From a checkpoint of a small mixture-of-experts model trained on Wikipedia.
Size: 10 layers, 45.4M parameters.
Experts: 8 picks a token, a softmax router.
Training: a variant of SOAP for the experts, 402M tokens.
Below are experts of layer 2 (counted from 0) of a mixture-of-experts language model. Rows are named up (a neuron's input weights, with its number) and show model dimensions 0-255. Each number is 500 + 40 x the weight over its row's rms, rounded and kept within 0 to 999. Numbers have three digits each.
Before each expert's rows: "mostly gets" lists some tokens that are sent to it at least half of the time. This comes from a sample of Wikipedia text that the model never trained on.

# expert 34
mostly gets: " D", "ad", " d", " Al", " al", "ec"
up0:497500499426508506515575536541563476487451579577535463539461543526496525474509489438543494488497523533456547477533574483511556531486493476497474516517501416580483515506498468485544500482471413522562434513486425439457470512516547512548539506515515472478513468520524532501499550536494505469448486434536496516491551554558517551433506509522487542436560463448518482481559442403515491543545444489525439510507527446484494532513486523463502506532561474578482547511506474485567537541460535461533554527530461439549568537474486474492527525546554500498530535555484452474491517539566471497469477477478479489549454471535497604471481567494485603506464475443506591458507514439480479533511533476553444466539466460517431471458490432532485487499405599478520550605472543520464553461491427
up1:552466501470442568529485412480528522559452549528545507555544449443449517502550517466483538571475482552499471486479495493505503505416525521579512410529466505523506424448512530519485481510556564522493471436523505420545564569526503510490397507571476492473513469493553551516451504579468530523548489449547486429521467449540472507503413489480512507475539468519449516527528537556509457531568423464500478479526523527468516532406496558529509544552547506458572494516480504520497484440476506523470429506474503480485488451519477541529421574527460436490422565475552502449445476472518489518500577487496454553505556455462533460566509485473469541468533572499522438475433521464402486568450518490547508521541535484500508515477544489556451492560540503536449502554464542496528509447481478
up2:444519533546499504496428506485452452448516476474531502510527507497423543500562484488517539475521423495464546527516516505530457528496486475409512515400570517441525487492555551511522492480456553501464473468511525473423525569540548500465508480497455473533480451493460478452492506511535509486488492418448507529472496581522452486509455486538427488566440460471460504549468485517457500492416429538494536498475471461546555497451473514543442505456531476592475512451454448416481559478534484484465465590468501599505492536545472452517481535534548505466573534491506483508584530496476502473541513554466494495478532511522571485469444572462532501491492492570475495532472502470505532458596544467509485532437494459520378557526485563531565407546453533497483434418536454532492492473510571

# expert 101
mostly gets: "\n", " '", "\n ", "\n\n", " IS", " 28"
up0:528546538448560541522520513543484445473493451481532498445436576442508405546478507485490531439462486530523520479426504529498449475464487528448479481391538499514531442507573521545589475515464541446479482432527532519489540546489559485532505554576452487475453513538499455551472505503470524484474458591514534491528516487507508429475513516479470467545517547530516511568487540467479529476438477542520564560523441470514390501541463444486512531497522528508427512492488490414511477530502495496531477505573483528408593452530491453559547493467542491522512478535440466502522527543520602510522544455533521508475511501433527509476551438497507536450560573517589522487520497425415504514484493575544528500532503583490546508532495480475466484468516515545524480410530553464543562509477552
up1:434479468513493529598565487531464552526463500533522543589496512450520407572519547540496524526491483530463537532508492528500513458526503484483542526444485452492467491560488562505493491488487530527494497530564463566544559537454522440486500474517523474473568561408525502511448511450444481481504487571520478440430425523500496471453463503509513564469573480490471463540511444451528475470500451452509488511527516521434467499527537616441499459563570482514455523522511461448578514551540432474517432569548442539439468458549489490522516538543485548488547543457501533552507440491529583431551425509511464544500574530510485478492491487510594433434426499476496507481507581465521471480510510526540518485434564488554488492518441522432529506522498488427495546546462508460550500510518515
up2:488526550491563459474472526540464410482541524579530482492443462443509515578563480561492508495480504516551476617509515444466531499474525501474585510466548436467428473465507456586497470503557513424497447550470449505478478504466522467455409466510483497500520494448504564529510556518498489535476513550447476519449454541502481474487538462555524450502461547486478509452499563495570446486495609443513536514507523464406495538499459500454497574526510541498499464476530387530447469492524458458532510568517521480551470610534433495542536483468516473531491487451519460549482534481498467494537516466489533461526513599477487529538511567494441593478478482479458449551500474472498489499528426476523536461516485577523491467529419516519533512556522508539508533543537467573456448476470541

# expert 80
mostly gets: " Animalia", " According", "–199", " GER", "According", " von"
up1:431487468513559514395438568530450465468525509496465440587466530536505489497452487486535465493505468481432560545420431497505528530405476468459476508396471448478522460490527523456469479549435483530500515489475558489470543460398547495509582500471481492426526537503486501528539566464541553482484506540463422424462465431486460557534507479509515556508442469493507467528459518494440497437498524483473385469520503537518468455482522498408494496478431445509527558596475502441526572486483501499515552498488472523558539482519460550538532503571526479527467513526500490501566518481504466585540474489496462542522518524551493460438512415517501465487490503514489480508600442471497496542564480454421488502539469487480541506485532470542513509529515567466488550458504482474553570531470467
up2:466508493578491485447459487511535522530441567457511464516461506509471484500505439504473434550440504435519480442437472480503524481517459499468469466543516537486524459491515552456464449454549518467525493503582472523513595484537469520499476547466456479425504396563462461479449500527544469510528504456546440505544529477558468596410449512564545475480479543461483443457436488517532492484417504542562540501551421464516527532435524475494472521493483452526567478565490513471536485470502500538453505480529531501534517529504507458473481540477431412462583524566435573488535455536502442564468484489371506524493541533518460461557465498550517482482483465485447495471509466497508551506531482489484489441519570482507570507496541506520394525515550526512537527499612483506492523474528582
up3:437474574548500502529548623564536495577548548530524462507494500454485508408458500542454468532455572532457556473543441537485514486568418531507593514545587471509444535489583547433502463549470497475544503442506482533471439471469487463542487540517449489501495509477458475488532541550546513464496506490503528555526493461472516534488504448512550462450552483533515466518506528526517484469491464501542511467557455508531526489456494433499500521487463530519565492457485448455497525565429397558452508443522487528558491534475456545464506571534462504479591501485492495526519588464473463500527520551514462575512472490523485575519538519539526439496547502581538540531479571524463519464533499469458501499506486524501536462512484402498426512547521463459521483478483565466417476530398482

# expert 43
mostly gets: "\n", "===", "ing.", " ===", "ation.", " time."
up0:434533475492466504490507512506433449540405527483539450521463565539535412479574503545515512455495455496421536451507490462504482531395522440437448478471438493560498428496458485393521504510531480555464410453483465461474444529528509495434478533532501473466533464489500551500447521549530521454549469500466542417501496474514557421501493516441450460442520501438489467558531509509463453411537525478464456559517529482460463462518514499494507523488569510538502508561449475405526469464450497579518482486531438457511506480450531479572537451540496511496514509501503440520538516524497497486498589498551542512461508512492540480515486459512475521524505509523530525449463498489509519471532424483459490480516409515574581601486552599532452441491531555513560533499489534510566505471470508
up1:555414500515492491520445429516494481419508543556478564480463441463483506469512479506443458467512463558542448523512521505455564509523562525466603511452530492462542518461474451497500437545503519497539487567475467543514530453552496486476469431535492532487521459424448558506601400473497492470516561568522515489489470496493500530501454462578513504544508496562525509495537474479556471495424491482553548536494518520505581589500498516511575565463449556485494520437470507489563488483502580492459519454549416584566494608496540473464506495576530491453483518519450500438505480540442462488490531487469518476565582465524535519477460542504480498502498495531518423540458495536501464522518479495524484564453499515490532461491519498496586616500499473482400452517506504509460517525482556
up2:493495453542461478502467486507487531541538530492504523500428449533526569526473503489553499513462499436480513511526551472513466498486461521564515470439469452450464491514493461505480506508503551503429537455491559535476514487474551562534463494516486516558489474526526545458470506551532481502582513402574499508456425496508501489510560568530512490496555440478459405569506497477486440429547472482532444524540478488541534421473508565580551546558523542489566538534467374529526574476517522562532548533544493494486538553472472498466432518491563546557535523468475551502505449448577530563536465433525492534505484458483501448569522428476513471473514545511467495409497504454514464488539494518447465539477479376457489464510519498568456552603557488496509493473464534480460553565482486

# expert 82
mostly gets: "ter", "man", "ton", "ley", " Thomas", " German"
up0:486553495468515528488497508498466535491455492442514498474536490400506496512510527554561503497483507446536507527434558484557525467470475462454477571506454487493539405420533529495525508523482452527564457526519501488552458502545575485526453564441497464427486526474518511509486440503526507476486438521489501552474515455522460535484471555496488537535437533484474497465522490444432499516473396487459433508522443444497412568503547562522409492505514443558500539478498511483505548507467544508466505489555455527555532473486497460471499536426501529543493397474539505462485560510609487567482516612549561490513461441551523541580554522410556465430485577430471550491507499516481520558539468515499497534526489548458462437470512535480499530498531423499540417497514469451518493457471533
up1:501541573512515538495534435481455559457527512536593534547510556509479565513579497482489516578485508483491475461476518459548585541529489516411452453519475534457520406561543517471536487469537438534549511497532451498510507450500470489525502473478471493542506478479483414510490477469551500477545534577519508481490492569506558459490504451519561471558544531487444547465415499495510575579417505517476585552439507479450478512460498494539464494556455430454426544502532552508566492447435528571555558481499438486529475538482431522535512575526532453462487479477466555513525498532473478477459503526444504567469428436565526488499508487491552452500476470535499485438513594536440532445477513499491512500455531524498447489571561531574490462524495534463481487572514490495481434482521538
up2:452430461487571464440483551491530504436546479552518478495528539468492450451510493500468501556424393544452434550544531517503542531520581509451417491526528480510469491558384448532437507494521504515546532497397527526507511549556519466474494525537517443507498581485540523552490448472474460524513486489517518466488480453459519481473466526545534538506490440575480548501548462447474527443494558497480434488499495469486511468522527443524424488542591488498508492494522508499544538489528542476489508430473475532514550486530499580551494535535542497499545501461589499532441530534487449417472485574460432481554566432574526477485488448472552432500525484545523500519516446439536490474570543506484475486484527484487481477464508471489505514480450448479519542466602432539524423588497521

# expert 109
mostly gets: " ", " un", "–202", "–201", " App", " Out"
up0:502433522553479525490518506487487522547402501476506505446529527457503509539479464525421537514489460445490454503518498466483532441448442531448530563523520507494527510515388503419510482529501467477536475486535507517418516511479573538404527450537506490449579499514501488504520496531494523457511584533543544504455484505437538500461505495472563537540491476483505548530475513561405480521446416447469552542448478463519504545514522433502465563467526495521527479461419550492525467415484473535491479492402514538434477473508584522519434501448495510569444464457517495523596467498475499454529525549496486470508486573505532462450487485568434514515528564507470499457512472615499522428544485484435507467545579498487493500451529481467480507483585490559487539541463533480530453543567576
up1:443511566557520458530594513526555463501529497425507490481559500423483514577461436490462467503499455414482504465477426560518490505551460567566491472495458487494527527516540551534479503470432508537482451465509525505453504553561433520475441498464556510594570538488495514545472421522540467474473508495477536490475483445502516510447456463540508528382560425525496497491493517483516512479482471480567529530494472544503526416511504490506433480516441523535572446592517477532492557514496507605466528522521519473556540437525489532524486500496544460510471522498476485551538507516545475473491456481497488498577515524436431597461498513530451478473452534491484477513545464489494530431478498502490511473456498430439529555452405526428491495469442419512429503497543505430477520444470436
up2:525443538486536488564516551434554444506582493584468499504454506428535555547550487523502520526535473461439551551482516440487524496497477494431425488481498471519539541466552515405421506482505494494489488487467515522501399535521506487483440469426515585516489485537519522503564549523527516405479569466475487502529504503466454477597565449448582514421478478530508448481500582451527454467451518531531520506479495489489477504515426486478509532526498547486522499493563459420519523504527534516492490491429495515553451504485424471518585498474553520508483517550504521519520513556488471483448492574445512524467524522537500520439523570527527490537525561483539480558429568588493517534557592527433438502501459482469475456442546508548466471480527565501518433480566481510454455491494449

# expert 88
mostly gets: "\n", "\n\n", " =", "\n ", " ·", " it."
up0:457484507445522514591494549517493554453515479557462477494460471504448497487484506496477478444448514477508532494478493534491592521537460401489548502501525509431482500472502481542474558562498466495491433583565546507460491470522450499519465477469510511525588523521543513495523524515532490521495570503479522469527505497429533432518498467511402484477558518471539474526566377538492546485500502446539513528509456532553448463430497501503499454438546451457458488465468528511436578540519533508545535550540468538512483490577525512540511548493458488472562530484496415539532468463540515432556418412550512509552503508480484571472481519480547574467534480530480561520470608530488499461554478550513462533588430465530500551573558470507518558505485530450507521553494558539457441497479566
up1:559542481526522496445463628496510504449557483595454519569497507544550543455483502514470519420455390518557482510468463485434569531524520575445513507475465489530592459520493473520480471507460545457453493543475534494463580492427482490558442506475463526505540531488581479476466494527500504453465512466541460445445504459511507467487487542467538500473474478525497507500454507496535518482566500462488410508507504519527476438510521517455533537480524479502521465544468454492471535509532471497530513540554522553542514507477492412466575555485455494505503560510482501513525490569527496483520451508584473427541506513543547482477439516566461493534515472455455555537428520490480516432570437433466452528479427467538524574401542467505410519576474481533551536480543501462547445448523495
up2:516507456490523548552447543521522514414568518605454500485409510465525511456574509549531530553536540479465534499458592505459497465581428435473585411538524532493510503501515500575471448588414560520503480485540445533442512519498546523586517492564502469554469489590482525466517405493504484499471545449439486510459526429454514454483504530494454490529549479511498533471478520462537478493506522444509474506533478462460554549509440485487523509423501530417510492490543483451469516533481551513551498535597519512568546546446535547512448509456514508596560543498519471506481515497510507517505466468527523551495457557588501463521542534512513532530514451520554507518495508455462494507499493515499499511562472491452501540398474541481459559550524539475444507446579531467473497470476498

# expert 70
mostly gets: " Sand", " Ed", " Frank", " Ben", " Peter", " Dar"
up0:451528442491535432626547455498463448471556470485484535475440551516471532506555512503587530478558518536520521485504521521466507523503484508412499477580465541482548498548513505491508455455488438553527559560487512516537410547498532517531557534519452614512497503517421461449539415561468467457503513523492515489529436478471437381529414467472523494503546508524475509527527449442563513474532496474513559527467471514578473507522579506542462474485509555500469519457495490495541449510514528460513495445536498501559488473458502502541547547445579514478533527489541494448490500491508568571538540506515524512558571492515511465538471480507561548464498462481455537508445485553504533475509587506429469500576480553483468428423472524503470508521452473476456552439581537463521482507472468
up1:478480427501514517466453533509487526530549497522533532487537559451484532476506448453486482453422464392567505499483558530528489509476416481518514504482519523513482462487504544539552518464582522429386465515570528449502489493492465461489536410544483556446482482503512562526409438475506491464524538524474551487554480429525487521511442442543471478543436486466512538475522531584517565504569466502506548522488499470562480487482408504480506437480516488506431464514521501423504476457471570518535498566455516535539534604496465511434542591483535480500529526457533488492521468457474500477472484456542519439514440462521561461519507504477449530491557527419536542510543486502463545576464435568430510506503509433501503518476536552591512527504457512464562474476528509532446442560506501
up2:494556412482476508519476526471491523495625454473552481436456420529563507485492537506513446479453504485506479445490484476520523513487459494514526499509535499495543464533481568444489460511510487467512432549521480543442523533476515450546457486559501521499521525414484478413546508488480460503505502495572520416463480550504565526500514507517500481500533568416536554490459523448529585530518483511483493530515489482523531477500508503542526474506566507513496462484521557565506536543444496489574495605475518481528517590460418520415492536523508519499466569482456461370510470470446535528505474519577486487506474536528513525496546465501509540532497592499484547515538489486451520437532450576394439479542567519524494530494470419526503519444522532486574550390479417477465530526530502

# expert 127
mostly gets: "ani", "ale", " York", "ore", "ice", "ina"
up0:453583521549521475491614556527509473516547514478528522464453480507477473489450442479537533538550464578447509551467562432509481491539499515468528459478506529556490569526486470545516505487509572433512555452512514480385498534454562479462457551463588500558474488526554489558545504515543598477492540459472547425490534490503546497496486414505553503473504455474516460572564496508520519472517527404416448468468475547515543455478555499534498520480560543501482441486523454483509538523514531500497434494497486600431496481438497487507478568503539453493520442450517529518502525478482538511535498486519492578513481490462551523397559468546522521522482505491467439465543457492518529544483459595545548532496558486504414550519491534528496468417504526511550474490463517563548453511513543
up1:464536505469460490474490498514381416471502520593431471498457533502585514462469522488527421487552477453573538422475553498458470575509500567468510513559531458541468518483490526477514599570490486518462544466527459506504442539469493489506520499508469528522555506525486515501525476512537505489495428531516521503562531469565585527473472502479482564468523496455523441536477550495502416509471505508521468526546484477476484499548549485475628525522447520572545447467498441534603554549498453556494502476447527563502481448452551564475523512456549477501532508510406481554521477502465503468449493498565561526497414528506528491449504529367486474494528427456494521454470470540496479479471464462498535494486516482517512516505489448560548504553461504442483494455482512521434543494479410
up2:514511455500506540493544433479481474535491518561532502518407470603538460524494519489546486564546500460423523571512560446534603492510513523509544519513499510504485513444426485506556462438474443528467493539488515523572534453486520580526521545532445455504440503458514480559421420489511458450519490441562510426507495546524479463576523538504477455478441509501517500494504468517428491422579462487475476482497494517435384525448546461456507549514474506560492544518494562497452526515487510471532521469507455465546479517522527487471466542473488438549491560501495515501440442480494565532580488528466474455494529452501436488515519436551567488518550534446561530418531529576480489529528499500527585497557534427541523475426500452478484486559518506484525487519440506572430444489512502

# expert 67
mostly gets: " R", " K", " V", " de", " John", " Al"
up0:535498582449548489493582427503487448485445547555498546599476545492504568472530472466510510603546466493569450487525463489444506448433439471525404451478522514503475522494503500542514451524509493465559535481476434445533511503462447474466497518484462461455505549434493462558497449534560531501455478555543516506527540506502479441557467529469539514434562429465472506494581421521474487481449416498550510482475525476500504542438554484611481528485445461539540547496383491497447473531549563470504466460481453524437489524478538495495447494520513426523444540493459440472510507519552485516601411559467531502494489546473477502429454468485512505487492502471540462510503466513519501526538552485538529505456450503447494508488428486510481506586493541576473503487487537480526482484458545
up1:551602510513507545538529453469496461534476517476424490538514491317573429546434515490483489491411575489586461497544476512519513518521475464527467479459542459498481548494502509558502489537500520552469435496477570498554575529484528511494505472514533445527528495532492492431487533461503552514421469480475449470452473502547491592556461464489525489573454485520571478486562499536519434519507515547572527498517493505502465499416528519446481440492504500457511427523514507497498550469491478498550461560530504520426456511506433501561497544533500520550509525473533521500451481475549527517485460496550455499523533526509513533524479516470443538556513477514447485499490557541464462486488417431553490485525466480553538434472433593522567519508522553505450508475468496471547443509467616
up2:468518520478493497429464425541487517489515544500462536543500516523512508449488465499545509496454431505519492485504499549435516531514491472539492473571530475549514529503522507502512502463519502461440559485396494478483536519544526482516532505563546460482469435465529540598466533570475463511429510546544508537502543520472511504515439512549538525461492512539458580577468433400516481465478512520503533511524524506540546507555577526503485535503523465518449464494552503385447555505496555439483474488436472520478542532469474462536463462480523550449518530497473471474447496474487512530491508538478478441519500388515444559390497477515453521508484549532535496522553494495532483544447557422542495516472454399459578572535467512449515487509531556501435423428601514511508515620489537

# expert 123
mostly gets: " to", " for", " of", " in", " can", " In"
up1:483423506489534483568537444507483493508497534475472494510527417493500520496446465411557500462536468497514503457509509505530493528498535548519480465452484483545527456535454501497503505482438473436524509560396489479529446502503562505487452471535483458504479459499463458566484455487521496513554469505547547483575431480481482474388550497408568492527493450487543503507516519447481543477434481488460456477515491572512505482458522554558528528455532473488493574425582379451518491462516509554475500445512465530457473500448529500486507543525493503526564593530502513534466477514542467454468484485536473511479507589434520519493549486571472577524506499485415530512477427460483558520549549513508414539467531462510579566423543511465570494461471597445475496545435495484460500563475468
up2:491451569519527485509577486458495442470473435473582479446457516447542485531503526536468617443410493451554557488523531490491515483559505500562462465550501574493458485569491500457556497472446548492532516487426461515405597515478527568434461535503508592463535537503462543523464530443510575508542513531506519503448474449600465500508546525532459506519501465499515447475475473485469512470481415495509556468494438524506491494519454456522485484451481465487496522443435505512532511543476485502441495489513513478485526493625442500491493450489487524553574480508532542441460513505518541505531561483521457454523500545449530478464526576522507478468563591517440455495460524443425432521448564522497454424477478480493543456461495480502506509534499516540488460523471506556582459535540492
up3:488568458579470472523561448512553422490480502495547537539474569426503443562511606570466497490464421476560547556517578485465470450473511538570519452468569548519514421429527515489509519538463467490517439509505587472531499531531519515459526426527519454491527513579496452500527574548447477530509479467533531564524482475548534453538480465485550425471547552472542593526533497544543528482492415476525519556514498496557523461482488420422482505509474493560433471513498461487507460544578535541563457549520491450446543510475459516556509523456464521516514542466475509450517504552490501495510561554446469522516438547506446508490514535446521598470561518519513425438526437451450456472478486519476538495500476473479527529544530473530470465501531535495478486499466484509561528483502477

# expert 90
mostly gets: " L", " J", " s", " h", " Al", " st"
up0:570442537490540583499526482446539464566533542474552492489457456508469510507449528564415491532531447544496522493444486499474500503527511505540466494542593545427447496554520484528549511493514504501555577472582548480484559480486506539464481514518490483504534503546484421478510442488469430506455499551484638493504474518516518384486535513476458465498487519595519448537500506516519497520442504514513584456502439502511466491472439436528483485501585440493510461443465537496499468493451523463480508553507516536491520447500524479531526514494509510483551479554502549508494520541520531453597473482525460548457409559433561480455533541534486498507515507510536422447502507478545465480487479533495478478411452455480501413490491509432445552571497516466496360489537488523436540513494452
up1:544490529412488489477563478521514445528460534510443504470496512469458487550532519475565464491494460506521409486464497548519481478451544466432506461513516466459420575489566481483529423527456455545531463545499520444497494484452450509501552467494514514551536556478447441524439533512504546468559439455541496405508509458414553498507468397507542522514575454560609549544490521552495507501511549553469474524480460591457413432519579447492526544503502559520488561513460583560468528504553460488445522493525504467531522488534487535446515541476515504533521532495496512519482497490527483476517487496500467496543604461570526525486492476478449570508458434496512514483457529407496466501454461421523440492497477516528424513462501486495477571454510451553522426477513497549478480463466545
up2:491514536417548501509603455509517463629559439488553494506518530546475486494520530519435538522471445488493531419537493467417503493479482548501492544438504526540476518421506476477469484563518559497438534466569441528525512561514503420526477524524569496464510527511540544505507548476489425447491438457529522549499424501532501454439531492476568442545565534514452519476490438523481519488490428504504483560529550573518470450467525498464469519496569581495525531505532483487481522548546501552503553488459457537515523535419511494506482529495494496485462479493526433483530497548547454567469540438421481609522545525493465493471500482512444519438447511446545466527486394441483508534517557517568557534475558491478474485523483478494402511468503469537520502470554495483503474407492475

# expert 98
mostly gets: " to", " into", " would", " can", " from", " +"
up1:514511482514500513457538577478455509498497441479476471481498515464513500563477545494477585442551504469463463466521473460462397504460526463485548482455565591565532552403426450467470581514423475555514520514474527493493466491448471446485445482444512524468522490511490450477537568525494459483494491480346465517508489523533485486493561486518528537473471508526501526542520470481507543440491529504527483525523491493571386398545474505520448515478547458506545520561530525526513516487524486449438475504436473565472475504466548530474565476462373501513509537438552508464554450562520506474499549500466494512479529512522505543523539510482537488479540523452523448516577480499499531467456477474619536456486504541560492523553488542491487478447490534492459391486520509488506549533550422
up2:511593514531575491433558551506585536502519412411579559468556526464505522492469524484458498466534541467467515505504591465577457439463448511539499512459435526557500471474463503593484463499510522530499443507500465562520541500477455479527484478476494458535496480507453477485499507412524490497541493495448503459460579492548494356458463467462478471518473576532523476509573515496553497489573474520457458476534523552502447459534510585544479495456541380522476517526462490483439517535452526544525467497512483563427537494405540576515505533470541495492545528536502601563442525490485573500522454521479484532542495495478479552451554501527481503559548498554491450504498529537448503492531466514509496512516511531552407503498488514484558459491513520487459462477490471497476533440516529
up3:456453468543465547502625493446554512510492501508577523474528468534452528519467546448529508470487511520528494511511529501450534408468498479514521535503482496535590474522570530513541467481442454512529515543497493540475444522510496484531496427567458506464484460533574403515544572531529519485546466506519607504578479477442532566411502491452557508507517509509468525468467450509530442554444463590504526507379476531462451476502493566580435498447535488424533528456544444471531468495451483511463483509460462476474477494498481528478536459524487536509427467431456477534469475429484543474505449479485449545475497534492468505518434508439555533500493564518465496516539414557469417520512518519398463493499459516537514468474452450515466522455529485540572516518506455511523472532517543